{
  "n_layer": 15,
  "d_model": 256,
  "n_experts": 64,
  "experts_per_token": 4,
  "d_expert": 80,
  "d_shared_expert": 0,
  "activation": "clamped_swiglu",
  "moe_layers": [0, 1, 2, 3, 4, 5, 6, 7, 8, 9, 10, 11, 12, 13, 14],
  "router_score": "softmax",
  "normalize_top_k": true,
  "routed_scale": 1.0,
  "balance_loss": 0.000121,
  "balance_bias": true,
  "router_z_loss": 0.0001,
  "n_groups": 8,
  "groups_per_token": 2,
  "init_std_router": 0.0114,
  "lr_router": 0.00123,
  "vocab_size": 8192,
  "norm": "rmsnorm",
  "norm_eps": 1e-05,
  "tie_embeddings": false,
  "optimizer": "laprop",
  "lr": 0.000988,
  "beta1": 0.9,
  "beta2": 0.98,
  "grad_clip": 1.0,
  "batch_tokens": [32768, 65536],
  "seq_len": 512,
  "train_tokens": 350700000,
  "steps": 7658,
  "dataset": "wikipedia_en"
}
Below are experts of layer 2 (counted from 0) of a mixture-of-experts language model. Rows are named router (the router's row for the expert), gate (a neuron's input weights, with its number), up (a neuron's input weights, with its number), down (a neuron's output weights, with its number) and show model dimensions 0-255. Each number is 128 + 32 x the weight over its row's rms, rounded and kept within 0 to 255. Numbers have three digits each.
Before each expert's rows: a language model's description of what the expert responds to; "mostly gets" lists some tokens that are sent to it at least half of the time. This comes from a sample of Wikipedia text that the model never trained on.

# expert 35
It responds to: Articles, prepositions and are/were in descriptive prose, often after "There" or plural nouns, as in "There are three storeys", "a flat", "for housing".
mostly gets: " are", " for", " when", " local", " large", " these"
router:145061115168160107138145097086135150113095166080138124163162123133191139109104145113137156077132085096151153140130137070101078158151088094106150100206078128147157084173164142086154115112105135073138114152109117137194142178154134114079154104097123122150109184098176124177127149097131151110062139098114068137137128202175139108138129185159103129154094117097116131183100166107104121162142164149113146185136103160161102088094109109128117169140138128152111092168156123087090167084124194161138113123079137117146085092077194173116084172080172103135113110120076151127112085130097121131046063130088066190186141125152121084135122059150142153146169117157129149115069175174140178136124166108146119154134114095078102078140141150141194089139138101133125127099096089174159093129162101
gate0:156125151201176156065137180154102120116094113085169219102085149162092085091166123207139191175205089114156154109175111144140118134089112110142117154110116106129047176124103082068173116132127127103142092120117111080141173131161139153166111120175121112154173163130107134122110145081103192105092138135131111146155075144114141081133069136124102108147079103094130103157152087139171084132139115106084117132170129159153073162106155122157129146125138117135133162168152085099131149156146163122189112199160162141158121133122122113132147167195105096100119155134172125069144192148147086119080118147162120189136140182108099163099164087146140133137122078142145157157174106149147125062077079125126152086162097108147170165181062156136155103057115115082146120094124151140114144175127082
up0:150099119157197135197096168104145141135134141108148158069074145146121126153071139183149151106138111105095206138160143143179120140138091122090119145161097158103112174108127166139195135165118105051084108113148167125157106154167120117215102122153156135144160161190134131140137093116186152102079210166117144150101068154173166145057149104128130066150115170133140133231116132160142104127114124095175110197182130115199120170127113150128168169178107110152116140181143125114119150145110146169171103148144190079125151141113147150119066116176156095129095116077113186170131104102157125160088140097145137142165145153138118148086190143111193145134105132120105119101077142089142120144097148138154133197104106151128141106097156131107152115140122071108077143140079097167131085181126102
down0:136082080170155131152099104127112086131119140086182151090108116085109153100147137107127154080102078059095155150100088127148078125167099151067120117114135141126091099128110117105183103152134101113119174139123094121128091176160109083104127132105109124117136122117143112143175108127129153082099159128156158149090122116147176102104155144179149045225126080108170049146126103155107120117149150104180138186123113154157098118058124114117159095172120156166147156147131152114081151116134125076130133154082136086130154184139129121106160120128186147090190078064110125146132126134094133093135147107069162115133161076150081146133096137068101172147112182130189100092130137119200155136102127094096112155121173119130146090203088070170202198100110174139115152188123136216149126106094093

# expert 53
It responds to: Digits, mostly 0, 9, 7, 8, in sports tables, years, populations and music chart lines, plus "topped" and "Ten" in chart or conference contexts.
mostly gets: " Chart", " round", " ten", "ova", " chart", "Results"
router:101091133169120125126171148104096113123056195103170110164092149198133153103102094162124111119174061059108091183137099096081147149094095124135119121142141132141093069118141116099094103125115126118104013106116177137135126180128079106077144153130049113120132165140163135112126180131131120052105110148121056157127130108131132153120098209179118126165112139099109111188085132153164176153103110141140164130128121110181075155072139099083120137144116136109154110123136101143104146112122152122126044142144087138126124100133159132105132174082127134137160112146133094142202088100143144108129151100129067173091126122163154058157099120169115120172159109094195166099063106150084083106126138062105106140077138094121120139205154113142177168163144161139127137109118082166153101160149079
gate0:099140119152105088161109151096131114094141140143058086109092121093136133171120071142154122140078100080101110101194084168120123065129121124126122164125137125174108101095067106099180079117128145134137071156137130068114159150182129141150138084074133109085145147149152139104129122141133115112139152192159130130063151128121097152124129189126051101116130192084092165136126156138113142113143105090144115160167111114134136157124125136061126070197166118101114059144124145102163133156065122103082078091141090149024125098126120096230137158105161167178036110109158144070169154096159145123115193085123108106139139082117065064153157118100095124153103109141098166106094089071135152172132138142132152103181144133089112129128079061159126106154104138137122141163107101129128143154115098
up0:121219103169132126118137147132089097135133164127106104113084103135125111148146097154198146151120087133113099145151101149136153082071119132138097190069109119170114132099069095117095093111169135120116048148151081106126174143164153121145171135122096094070152139123146117136143131115130153115098090157156136093121112099142070097116099209153101078112160221124137152128124084162143174107175103098162140168128127102152116194113129109112119114159164153120149107111131179149135157189065104126095066116130122141041147137129099099190198161110188168126102147109156124071180141099113162151124174121116098104106113071103091087141186143092097091174078114150092145172043091097133123150151099100116206103115138075121131153175134078148117102148108106192150131188133117113117145156139105
down0:146170163202183156158120128145119157119145140117101120089143163104132144151150109147106151182148128201147091145082096161118169142149153110158092144164153108104149119123156170089155148116125168135151125122121122118095124112153212150098175072160126132121118072107119139157160105126134207135133096146154143157141158126039109061075107157125140127108185091182195146155127132158164104143151117145143173152139150210110137134195116127116122152085136126097086116124059174106125153136116122094183150103141129119154134051158149148133150166105102175112151109100102105134102077154085092179139181131101138088218159186157111184155226171150153155121117110104163153165136076082108161095116160163042144071140088102146094142126116100103117134166126153098162111187110124113134101160131161

# expert 29
It responds to: Single digits inside dates, tables and gene IDs, and final consonant pieces of names or words, such as Wis-ch, Flan-k, Bur-t.
mostly gets: " test", " plant", "tch", " business", " Network", " body"
router:137105155126109146101155157171141112084088141079107188089133128145127119133151173126084149182152036098143098146146109084171131129177076113135135076199164148131190106123112151083156081125124111116131049147120129127121143192212154134109125167117126176204114157140115157142050161127130115133147124178128144178161080214131135111123118240153125142150119120131116138152088131146143141106144172142140181145150133131133099151049115052134156115110076149135165063176115128150119188117102150148171098094122128187121109104106154117168051191139139123087137065146118081125107106175088104117097085107163101164127097127132133115149164111165101134103118129136201103158087123132139155153134128155142117145091074101107156154180072135131172114090133108111149126153150111157116107138183133
gate0:163113108079091137122162165148090153123145121126187099078133101150153111145103119091129171070146079150115218142112076138191148114127185166131171169151138126151205125114102169089162184076091077096122188183125119151071074140113122129075177174154140130175114125115112114106142140132162118149127174177126128136168105188136096109109157120088188169090175071170108151163146114136126142115177214158168140116135114178140159142140108096130116122184094112119142092160105115201116146115154108183118122083174154083106175107121095108154136132157114160167117095081158119116129164162104139120126158184081099081093107129080106163126107108101104136129137110095119109144058136085123145100149159185098109049102102081090114123174105119147105130088131145137147147178203135093079157136134150
up0:189119087039090149132128129103115156151116153157217130149127145162107136173094106103126104133191090137162172138201109161191164194173180111130117147135110088155171093121170168109122151117100099078105076103129148151124086125082106139112088215149169126119095118177124138123127134146120137126096116205131055110132113177145093106181148150100127179079145140158109157164120133133116122145130198108085080158152139127116149147116061197126127107132132106157109164157104184185163077102159124160083115090119152186160138108151128143162136129103075115123077129139105129100184219144134128127125117172125074122149122126093085081135127038089146149177129093130147152108091125142153155116122123115102146095061141122154104124118059176131106149100108187115142110165147145138102150166108118
down0:105164132112071124145152106101106158101118101168137087124128128126161104123119147118138097094118184132118197099134100135073149150155132154100140070143175200069095175132104128102102188066108125145158120099153122129126131078131168142135083107147134120078171089123179140107176109138150060105165104149180126115093141127144073067156155071140117068096128133152117052160152113069123106088171114103137165121054177093141117157131126175165128072152096168117157122127096137205192110149116127162135115187128089120130149182095086153160163054140135101112160128103158076119051151148139130100166085157089124130122122165120146176080138063139213097151118130160096116051179097112156141167143153114110149116135120156100162064126113109170122146146125114099142157095158085124096113122095182

# expert 48
It responds to: Syllable pieces inside South Asian, Japanese, African and other personal names, e.g. Yasuyuki, Kaikaus, Wijesinghe, Isuofia, Sergei.
mostly gets: " Te", " Sp", "ji", " Pa", " Dev", " Dun"
router:121115148106164128139154139138111142127091137084162096102134106136126152110156123145149151151171066141145140131137113074130071097172121119111116128143146134173120120152171133094138056109153160128088127145122132141111165197151093150133126096133091142109085228149094125188160136144104159068132145150116068213139095169113101137122111133126106062192099126090078124192153124131140119149138147113144115147150097141155095091078116111151043144101115091211130089104140153117145118121176116153128110143146121137113142060067210113142104218108129184092126062143090077098153143096129143159116120126165135162173160146063133107104112055125090104125156157153118136132111122165091121139128134172126136094095119077115113108181046073138137182104159107100156164045107090147128090160196139
gate0:090109155142135166134126146122120162089120120177151132118203115201148195109093162070129115108112137110136163120110109162121114087116137131111148154093115147150122163150101107078200185151109126143132137178192121129164119143191096141091128142124108109187202148062089178171139155097127154119076134164128137191179110092092130095111064159111135050132075110110138151086156121137109144133134060094110135114148119122121053126131105118102075143159132111139167104111160156188138118111043123169148125126103193097108119108069089113136109115101110061183136100124122063153127205107086087111080157107103129159142100119074080126087101103133113132091055130162155166113145122111114125118097137123131122134094080166137113066118169157154120172077090116107116097116058101144140100201146127
up0:070171131160134165144089145128159111122104131185148151131153106157129128147129198139162125109117126154130124184139136139143113121086132149095131101102130119142105141131117104172172146102156139194056171184136058111105179152124178088147133189135074130168110156061032163148179151109072169095107085141129144200164119090090153108067165149160152087118101102137146159104139138194123178112132115101171148079179045089097126110117133108120060110172063179155105085113123152113119113152139143127133130157131160136108116071094096109126076130144154139162138123150101118111131166095079077153123083106131149115118084127078113176118183147104147108131101179136126128166140140133113157169076129159088110115150157152137128119146175088107116149150148042193074134110069121097095112209153128
down0:107053049183132165105060127137162152133102136126186156142185169142135185119038127129130160052132100163180143122198099135147054149158138107140141108099143095112105131084174080134161100095107122100125113128110160120082090086143135136128130127143122146115173174059167119132121164170090127140154091187153077122115128142128182117138142125094134126112133134184137125107134162109191122136181111108094035106089092125122136151184168131134117107095116117077121064129109123143140124162116112086114098108097151080067099118119121170089172111095116132118125062134145119118127171082083085109155113128081126122108093130122134124075097121089112127123104127140175177107096150203087086170167175137100139080143149123100148098197125139055159174101117177096059108144110091146144154170133122

# expert 62
It responds to: Single digits inside numbers, mostly 1 and 2, in years, measurements, coordinates, and table statistics like 47.82 or 1996.
mostly gets: "2", "1", "3"
router:112086115142152120083108136103116183105061192063127156108137096109179123128111133119148125167195048109170151138180089101158134174169107118077125152208134142139146070154123123111161105138089112110111104128143156106217146191171130142107101150117129124166097164176167131125175202138149133078107141128117102210109084172142120074118101210166144088190141099102112118210110129124109140132143167126109093153102083132104119109092119093089103194120163130129107133150112157133117176112141153137148128122094085150124121075118162125143108151084129138148154076074140076109148106117147185170148069146154096162182140124127102106130132058171143163099144130149150073157104148122120188122153145041132139136115137139065132156210076116158179118116138147129139130114150122121122104153168107
gate0:140058180125140183099168136141104122105098163145150131106190149190165105073100105088143202141133084075154118128139134122102095134124107093108117129147128119160133134157183134075121138172068130140066103123097123159119124156160156158137141091127098098148112175139142147146107113131115174088102173183099089174160140143162158122136072176084158123121109147130092111109155136137089088158127183130095116193132148101160080134094085101110114158148128068154185091174150106130105204160107197135074125174112084141169161101105168127133046171080131095133089100140108155158108132128092126053113106138093089137186105144078123128092074101164157121161089112134137114111088143163103098057137110089141082130097146133083126114142133130163133130125132129060123167121140046126176114202189080
up0:130087136152143130157170052197104085124162155184154122127162161168139122074126115152172169105162111142170103106144078208099136163121127156115180134162162112139148172152166132113119166121106197100077079124156114132105144122194136071082082098168087091140128135119155175111147080160114164097071226155071145141145158121190116137148113153135178093142132135047161119138076163172129124129115119116116124163177143092136166180145150111094113141120139146102109124189145082087096132138101128090145123136136120131157156110124128098122091130100129150141091142133121146099145132037127086075123139125190086156118127092104060169163098112143145145161129098153088115122101116124133121081158137166131094195123148164126148133144110071208109110098113093137132165142114111096188133238158107
down0:128094151125112136159144121087124138078133182075179189164165176177140125114087139135086149082181125145166065124153082099087110086124107142159169151129135165096086065168171096091133131193091144137142129135134191135107153129125104175144125112147170110155103103112159140100160105154069153092105136138117140152117101177175167180101149180137200096175127165120148079107107124130161112121073134129143114147095136082152082109113125176081155091166081096126173160153173130128111189116131180166157084122173073150099151101130178107202109104133190146090134148127153118094138125117104166137082116116158108136132153109062170200152078102137101094187130161127161092081117064121149101166145117069146098175104110101127147175152118123097195165142141063094147090173165152100129097134132144

# expert 38
It responds to: Words in match and tournament reports, such as Cup, round, final, team, draw, touchdown pass, plus punctuation and numbers in results lists.
mostly gets: " Cup", " Championship", "final", " tournament", " champion", " round"
router:096093130099148108079132131134075128113045161118130134133117116099150152126096156108105128183145104051097097128132150084098151094168046111118078128198123145115113125154145120095082119179086153127095057155136133137173168166183125112091118183150064083152133141123133171125151146112158107058117125165104079178097158119109118066153121199136143103151097149154159096138075179138138118173091145087109122114123138126110167165071058116117081164089111112149166117099108156175110161117088149148088136133102156145120170116090107121172110168122163107164155106110086072126151110082124164156092116191137081147194123145148114080135048101136096151150077154188176130117079149211115154121111136094148134166115122143088148160190108185129133178144128151122130122100133133120136122208132156
gate0:166134124148100092088152158117052074157072125094099162120152130116063141156076098136139132116112107160094181157150130120036105153132165094160094108167169098133150105126060138141127135101088087146077116144114123120147124097072149117171117101118115117122165130085153146118163210108164119130132108153128073184095161118097156079150159147167154131118161161139098144145094158127091141136112083073120128096080083135131131136138087121132083075088182139132133098096161176161123169107066074103159114116129159134121139052077119119147158125062096117078141059146182110104139189166115133132100117130142097107136063074102151107105091123134134084119108124111161170177145157162119101128061150131109115167040136128080108097113126185124112093077128121154136119150150074023134099144135090
up0:130110166106114128074145164095089085141130121152117052091160142171152134137167128165109082089136143115165116101116113093123131131102139098206146141138138212172160172191020135121117140172061123182104151114100178131137156121073147097150100095145157119113134100082135129067205182139156117123106091161143133170130118113122117065165154151161146134083157128171063140157104122126100132140079120117131114113114103144144146131136145166152116078073163204164148115118121183100110172117124129110103109115141130146132189132105127158138116112086089101080184097121184111154140155207134110080155126123109099117055077077135187066112118134176134099154133068075208168157118098118127123145067127061104097148138154135135125158163134143115103098152150164150120142144130096084136151147115069
down0:102104103199166089110099118114117155102191148190087152132103136113121169121152145109185128151111119046115107098067144120089100153109115116136121104130119139116093155097127145118118132103117081098144126126213111094115110175099121163164206095062085127144132130152122198119123188077097129114084149141114114125066114126148149170120161095168128055128120098170136117125111152100189122145165175139141116206189133128174167106072095143163127080166124094024135170118146169146156092091084156145055145163134124061138177097130148123128128096130104107124154104119133168148117075124111123150122187162124088091157107115174141077208124143133163153113083096118136157074124110109140122087128097121177119133056152164146105164156133140139151141195164119133165097101165129112068119153112155

# expert 25
It responds to: Single digits opening or inside years, prices and statistics, often after $ or a space, such as 1 in 1943, 6 in $64.25.
mostly gets: "6", "5", "4", "8", "1", "3"
router:097113129127137128098125127129115125142066195099145155115164109129090125137124172122112133098187004130142128136139088140127113150135105115045132112151168195154157148132167146124193115131112115114136026145120146125129133194144131118104111111107081127146107161166144148135107133156098159076149167144161120170160056196129126113133120210165098123120140130097111106142067139128163119139108165119147155136171079096121071101066152095082127170112097133137103132162114152135124163161176121154177133133125030133094101114109197110149068155104160158114108089134169148140154100143109112113096146130149083184122105103120109157132137106154118139142187106103149156091102167110125145116088136115150087130111057112100143132201115099178214164116145080110095133140096128113126075195209085
gate0:074125147088144113171153171181156105002100069168125166138171080138132099101155156093113218121139147179122132096118158134119138124094122116175142131119159172121060167121139113057177176141060105083101122132117138110134149092089170155164153176174162062110082135069118170148132153139112172136132098159138166188162111102158125109144169146158203106097134126122118140168125176131115059173107101121095137118191091100137128128150084097182127150091131116106144154160121174143111169146103139168140161145118070135122146111101166165133112132068112097212082124082143076150131150132119155119108107128148157182130123167111162091119097160157135191158181116141155160128109127176129150157106105113132111120118092144157098101133124138049172149067127133113134093115113069144096125107174125
up0:089092136107136154204141154161139131058142123153119138115173091144093089133086152075116172143176135109148128112096149090096095126075113145150130115155160183117153173118137078081191122119093100085125125159120135124128161123174130120128165164113160037093060116096087115112160172114114166090070090153155120131170117140145153099144109177129153097080119147149126149162102192132076037124141126102083146099179117114105165203143065167128106167167110085111124148131095171149165168157109140163167154133044088119094171096138140157155150147119131060197079194081131082143171145120104184101134103154141114100138112134067107084147087138179170115162164131079175131148083145137136176129123108125128077118108088158135148114139112181128149181106167133123070141115128097135106130172124126
down0:092121120102102174188174129158157123130110076138094138166129146134108169079122111082195081148097208106084060110124125115148131096088153164158155145129211135146086126164105096136124078130113139137148099095089120145145120082078092119147074128095144105116090043125163102155130147118112101171171149040148105125116102118156150154135141113115114142101129145194132130086155164132151103129166104125097108086171114072150158144219142175125160141134129070116125179095108146079145183110165206180149143124135128112138121154104079060097223092147076132109161123175145115139125157139137175106100121139117165182082124140150147102134118111146133131144128156176099164184143161147159115156052101151155136098174125163121143122119168182114068097136068119128088130097155163114135162158074150

# expert 24
It responds to: Middle and later digits of multi-digit numbers, especially 0, in tables, years, populations and coordinates, e.g. 201,863, 400 m, 1987.
mostly gets: "0", "9", " magazine", " publication"
router:158136108134120120077133163022124122064074191070131217130142094161134097145112123131153145124205051107150099135169072132124130128176114147090090161174060170145122083138166173119119115123094122095104132158090144111150137192183134116107151145107088156133113149131113166143141133149094126089080165109123065215126142172112125102143093197121115126186128121109124145177130173122129131120156154086115142117138047127161071078075119131145121172092123108124132098150107109098072133117118145119148100123089114122139138095126193144152100166116124112111133063112123143109101120101106149112038101145111075176171111109131096101126085105109136089112155092132131121058092132122131122101091126090186090170109144135116135124126087115151186133080087168135107101095121111137161069153214108
gate0:146060150102159148119067127148148193121138190091124067168117092064122135123129099149079166152180074081152142147039123118141117101137135127146103112182120081132134108115209144121126116193078101139136077092167100142114125163146061128104131110119099111138056159118133130165128149127115135113189143144109111179142143141135107150141078166107142116128094165104138132095118190096101185146114149160131119167150222163110160139079115097152114081145137101136138090146141174191128115107141166159134081144159080162098111072125244127174113221127130143137146121155096128099118101110141121152077155140175116154091101167094168084077145109137176147122102127109128096149073122146086153109138115076086154106071162121159156124122175131104118191115146101106095130114127141161139118162097185
up0:110171141104143120138197163091093104087111088088153177105219131174137124107109192092145140109041081132165134120173143109122111101102099084112142098055125141182125160165101097129123097066122133112138096148068159153162138149137162142155113102142120133061145144119161110115147121100135141147080097180120104104118103140141123131166122145165112142128139132144099098125117087167171081140130138106101144132143039140123085155151105137095129208162154158145175088126147119114120158154110134115101127156123138145139145147107065161081128082061159091123103127098123180172175164163103157087117097098069094133186077136121077136127087109150122077170146151161155188139164135181143143176063137126165088060147121123110139092172109117164141079102120132122170135184164054084126170121187062
down0:157116111129162125124065086143101168145131116155076138130189146051151130117088154026156142083072147173139133163142154102131100168074139098092121073121101118129150113147094085096145075061102145091097137126086115095094159099110179128146140151112104091117159083128202067174137099199141138152137177112099124124145083192175182129147176184146220121099187086134161092165144071111144147137136161177110068151139172189130135099155099129125147139155151145136150090143116107096098074144155122134102127152152147146141121115152170137072118115108186162145065147087142128127139094166108150116161154100151183074151145114120106165109072089124136117125148115139129137132131167119094127113083042127122185116108176164142098152188170135126143143145115152137116122198083122153156099146114138

# expert 45
It responds to: Head nouns after the or a naming institutions, places or groups: government, Department, School, chapel, Battle, Siege, District, Council.
mostly gets: " government", " Department", " Army", " School", " building", " President"
router:132103096062141128100145189074078161090098154106130154179163091161128132099067156102166100110156073069162114140146098124107110102133153108119110125142094135155145108140170159082094137113114103150145108174085129151166158175163120162084116135126060137177110182153167143148181142124111158102163092115096064134108100188124133084127065175123136136117121079139112070166122106128131118142149200118108113127128109122090078101064134097082110188139098070123104085149165155125097194149194146104186082171125084163141171083087144172107150134116162131134124116146088140122099070127099116137107133165170063141211110122117105137103120059152112093097159179161103086089108089124094098087130121105148133118113084141102155093131080180139147141099160161105154093088152058107114122157192099
gate0:155146146126162169156086182144092159108115109120132089105140119152097157144135157070120196202146103163203156107157078073175121157133113101155099108135105140104109125188129087107157059140168099090110058204083113117168139155088115151158160152097085131100100091119152131107197139082122153113095127128143112144107133186083116087146117173148073081148156131111119110138141188173130117112122150085109139182091124092176164124111148125129141125106104110076092093164133174103163156119136152180111119136162088080159189118113160180146084140124163107093175145164144147104146073157150223117147156115112073165122105122073119087129117103094129099131178113113200146102161174156054187108140140105100140153111162124127119135159083163157169175135170128201096128180136103126129091122147126
up0:134118117173128106126047126087085128144119131103105160118154053109127170122052116154113167170121098119173181141122112143157091130096073097087127103155171074184110112152140203163204056133109116127111120102096138140121178117074078124110163119135112124146094140137129166111111191089150160135149129050122131124126130129128095082125047109154099146097171138117133140166205129122110105166195125118134178043154169139171152183130162123149130154133138161143132124109129102075078122143153128138143105049112103207108144097143182143142136122083115094125207098132185158123123166115151077133112136123094117125131126117111137112095075135125107101071195175089172115156131129164093147103159077115130172120138129128103102079084156087163135178188122094094132137178122146124066154139139107
down0:161163114143145112073104124078093168103102103154098096168139155098114143175115171147088049104175106105154122180094099128170164190173083119108181158153194157104132088144079120111097162170163077135098111124132150102140118207139114133133102103105112142142165086188136160115085162095148115175127114118117116159175087151153129156089151154122103146113092154120113099088163109151140142103067209141168145157101082110136048128062163086091144152112138158107113123105108163098128151142093160136107119085081107109090126132087144121086126152115193092137165044111121131082117095147133118207136142116142081143172082128145130106171161082162158138103142070076150153173154118170087122135107166082105119088107144151105109166160158204127141084115139126169191145103082122176114086116103162

# expert 60
It responds to: Commas and prepositions of, in, from, within, during after nouns, linking places and names, e.g. Rossland, British Columbia; University of.
mostly gets: " in", ",", " of", " from", "),", " within"
router:169134151131182178109114171095069188125069170097185104107138140135125148083106165126088129139127059138139113173134108032148091183193134099137092095158120123165149059109116145096121099112074116127113117106110144141159153166137122197127082167137102140142099161213123147187102162141097143104142139117098099122123114150161167123125128173111111168136118163052163090158124168186066133130115195138111150165143116145120122117092113068143136159133139125118109078135140185107101189128107132142127124129130105142109129097118164187204107166108157124138137063090136109145167074140148158156083144146160084148173156172121077104168091068110093082078127080107113119110066125150134187080126098103121119139090111103141169101152153107126184168072094159134124164100103107130148098192127091
gate0:154049120133115150141116169158151133127129143163140100201180125118202083201112097133097139109134106086107182137118180112138109125092105065131159063172119088082132084128136177111106135163100159150139069142223110095179064144132083074142098182079130113130133137135129145134113147121138110155138169156088162137113133098125056152117170137095138147137112163051134142165144184075090154118138082124091088133123086091233146124119091130155119097139110104131151130123163200086194122074118127167096129117100140077111126087098125139178076097112162112120154122160084160097131160150091172144114095148150149094156106130100109121147120158129118155137138105157158080146174114082118194102184143137121155138078145091139078103127133113067095067159138159131137149132125132187113096173157134
up0:134108128178129134113166148101113129090192109103134140189149171140129115155122169116123104156149066101121110120169118085128137140172096115128131096142147149135122095167118157190123086085099118126133115148119138111017166123125140069122120103123161214099149144132119144129096149120029123109073140158113126123147141154160182126136084155126109167141141123124106125150139133173112172108115184107171153129152115156044078107136157108100149119144120147155134104199113097073107199023115126128167152125137132189133053122165114104142080169099139134141135060108139117108114136145104172144158055092119163158150119073145113097169143013154111106169144125121135094207101189150130135162079121106186134115098101086105115140204132118108154096083119128117134131162112095106127157077134133
down0:126124138136164184181179126120110147134144099071114125140081103133142209110151121131129139160128159123107128145168124121127107161140116105152094156102188104124132116132099158102173077139176163191093153135149151108163155082198131112144164096137101158135126092126126151088139134115116081120139087152106083217202171128103112112112070143106099179092098167157146194145120149113103116088144087131138125120139122149106088134173164160152130147157112125118155097125109174144087124107129139158166096101083114098089120063141182142164136101151153165192056127121061140138131087135134176139110091083112084186166098171154110135177135126167124165113137114131108200133082133133078146182135198155220131112164090110165143117108191153072114114129090120129154105093104055059165053106106103

# expert 43
It responds to: Past participles and content nouns after was, the or to, such as built, located, signed, provided, attack, government.
mostly gets: " built", " located", " attack", " building", " support", " established"
router:183117159116119131126163103112082147087125145120144144125165158203116137155050165047104160098175062099177105080131127120159158116111145097095143124123125131127133090135175155133117098160057085118102080156116163099147134175134108140126131130060117146194112167191145163109098186123112134137112161149105093155141140194156184127116092157124143153098085098161100102157113170116129083139152179114097140194152138116127130114056127119109144158103087118175131092176163119120117168123089171121146097130118081150164168129127190146158069132057167078137120076158171128116140122150176149104099099149143045161132091124094093094168145068185150129111149131110185100104069125149148120109112125093187081120105138158107174101141100174155168134129101112086130117150137085129139119123209054
gate0:074098149166177161169152066162136129144117137097122181151121128184177132062121104079161148125130143091062131156122100083109031089172084141091146089093131090115176116196119122154173123101130134122132101152162157170162167124154085176116148105167114136150143134134155162116203147093142179105104139180103136151119212154175150167127117112132076114152104151115064115102099185087153132138123151154171146113145133112131063116126088138078062155149133134099120161126126167113144198108120160146146095136186105145157145132146138074123108146080065103080164177158110104112160136096132106148098142109132155128143129112136174089110121146119139151142121141150059086094136203084133164102145110182100115083129087121117144053101120112067187174141145102145086135082158115163148072146084153
up0:161120128110146081129103098086069120098140159095128146116170176136116085126041151037069074097147127129115103100192108159086098106159137124030075072145095102071167105186177146142160146145084126106088089138127069103135135158115074127133104114125093144144156104135115141142112162147152131109131145122118057132093123131157195147082153128077147111137136146133126113129078178127121083098081146165115116190206121107167116173121123118137130175109163164124140097118143123122122173093045155093116094139075076100077136131162134165124107111035202113120161122144142071177136101156148141147043139129123151121133156122150115090155106147161147165135146072133125083093113138168119143122095152068156102168091151110129079122074148122107170110180131149146140132133082106159108110118140150
down0:101107132175174141182120130090115180076117142118160102108148157110203135174126111099115134145160136098055082182168127157097155179122130058170105153137137143104170111088095197117163137161096173182131141132116118149153101168098121145076135113128091102179138203168181156130163160129127140133168113128138183107148115099169065113112180087151150084135134195100131131127041118142134144144162155125145067156135123150120132101070149098163091091156140129106094120071152174165128143123115133121103131075133131126082163141110156175176114071099198104154156129129160072139175121159118148138071086162110072120133108138189167094159121113108121165073125138159186112125174066185165157133093154113136095199118136142122079111104181107064142087145131149149170107127112115124184126128115101

# expert 30
It responds to: Digits and pipe separators in statistical tables and coordinates, plus the word piece act in pact, react and Pact.
mostly gets: " television", " film", " social", " producer", "mer", " Television"
router:168172145143127140132128141064081144130108205050169164109132124111099116133117150153159181125137068101130105089129132115099125143093094059129139142135110148160129032138123137118133177117090134148132086113130154106149148210127108136160076129072069099124067161140152116139099186138106146072098155232147107166153119140141118109100096182143135132121120152084085136100063130128165127134129117106099145102123102134127102120034143114128111120163098123134144066103177146136117135078098149169159104156083040115053148099092211118133040178124152131109110114125103147149137126132137127146129127139139088201156127079158134121119130126133153122139169118192129102104112110149168124123137126154155124154062076121137124087200134129120218145153134155096155116098078116131118064153148154
gate0:142159100101131103112111056143153118110157170032153113169091105139106128138088116127175107108141097139108168115168157119113121122153108138186106065092137116124089058117117086116092138125150131100156057172123083103055091164097073136128157122110067149137169125098179107117152143160140113143108189138168092107127150138127141119155111121129093159107137168099127122149186092116082164095183114100117151130075092180116157154108156154151085078066092084123129171110158151152129134112137104163173134192111121159115095111148177135141133103190199125124189087110140139126187139111173149095101193114151079131121117135106172166100175078144123109159166092094152125100067145139096104052104109070101115069192126109127183144150108117158106093135144103183109100069118139077191107127111109
up0:146167086119172066122139106170114142110128122092127089234106143157149142139088148082134086099132112116115168161173145131093137100148196073124114077105083111117143129125144187062096135158103073140121110151138149187154126141112122191134170145145063142138149157117128081118166171145114180123133084145166099140161149097136131149203098118089101189060067136186148117116106082134072106109153156061135093134156145167156100125094133176175136142167130140170204138152117178174142144101114142135126088172154077178149140090092090156116105123160153105119132175122099129165178109072117150149162138167177116091161103172118167164076079104154139146143083150152119129125104097096101098114117054134153135172118068126168108127161149179111108111088123108167128067131146160138131090185104111
down0:157110164181119155111104121096111118071125174140167122116111172117077184156134117178100118130075165045166084172118146131160111028122089150164117143150112121167155069032064136115143152183100192114124143148115096140176089089156086092169148077115122151120201063176151124113118119109118123130170109163136103145103127082152113051110122112094136115093141185144170119159143111112175113131157139071080137135147074155160084103150158138085176132138126125137135097104114183093078146151122105127155136156117168094141066097141132168103182129091175085133159122104131174132107126172136117181111163096091118090099103162148189138095122080124104151144159174137140130091102099159161075152081139133160150149085169159103161098142159159100106122095136123167091155136114121162124055137157091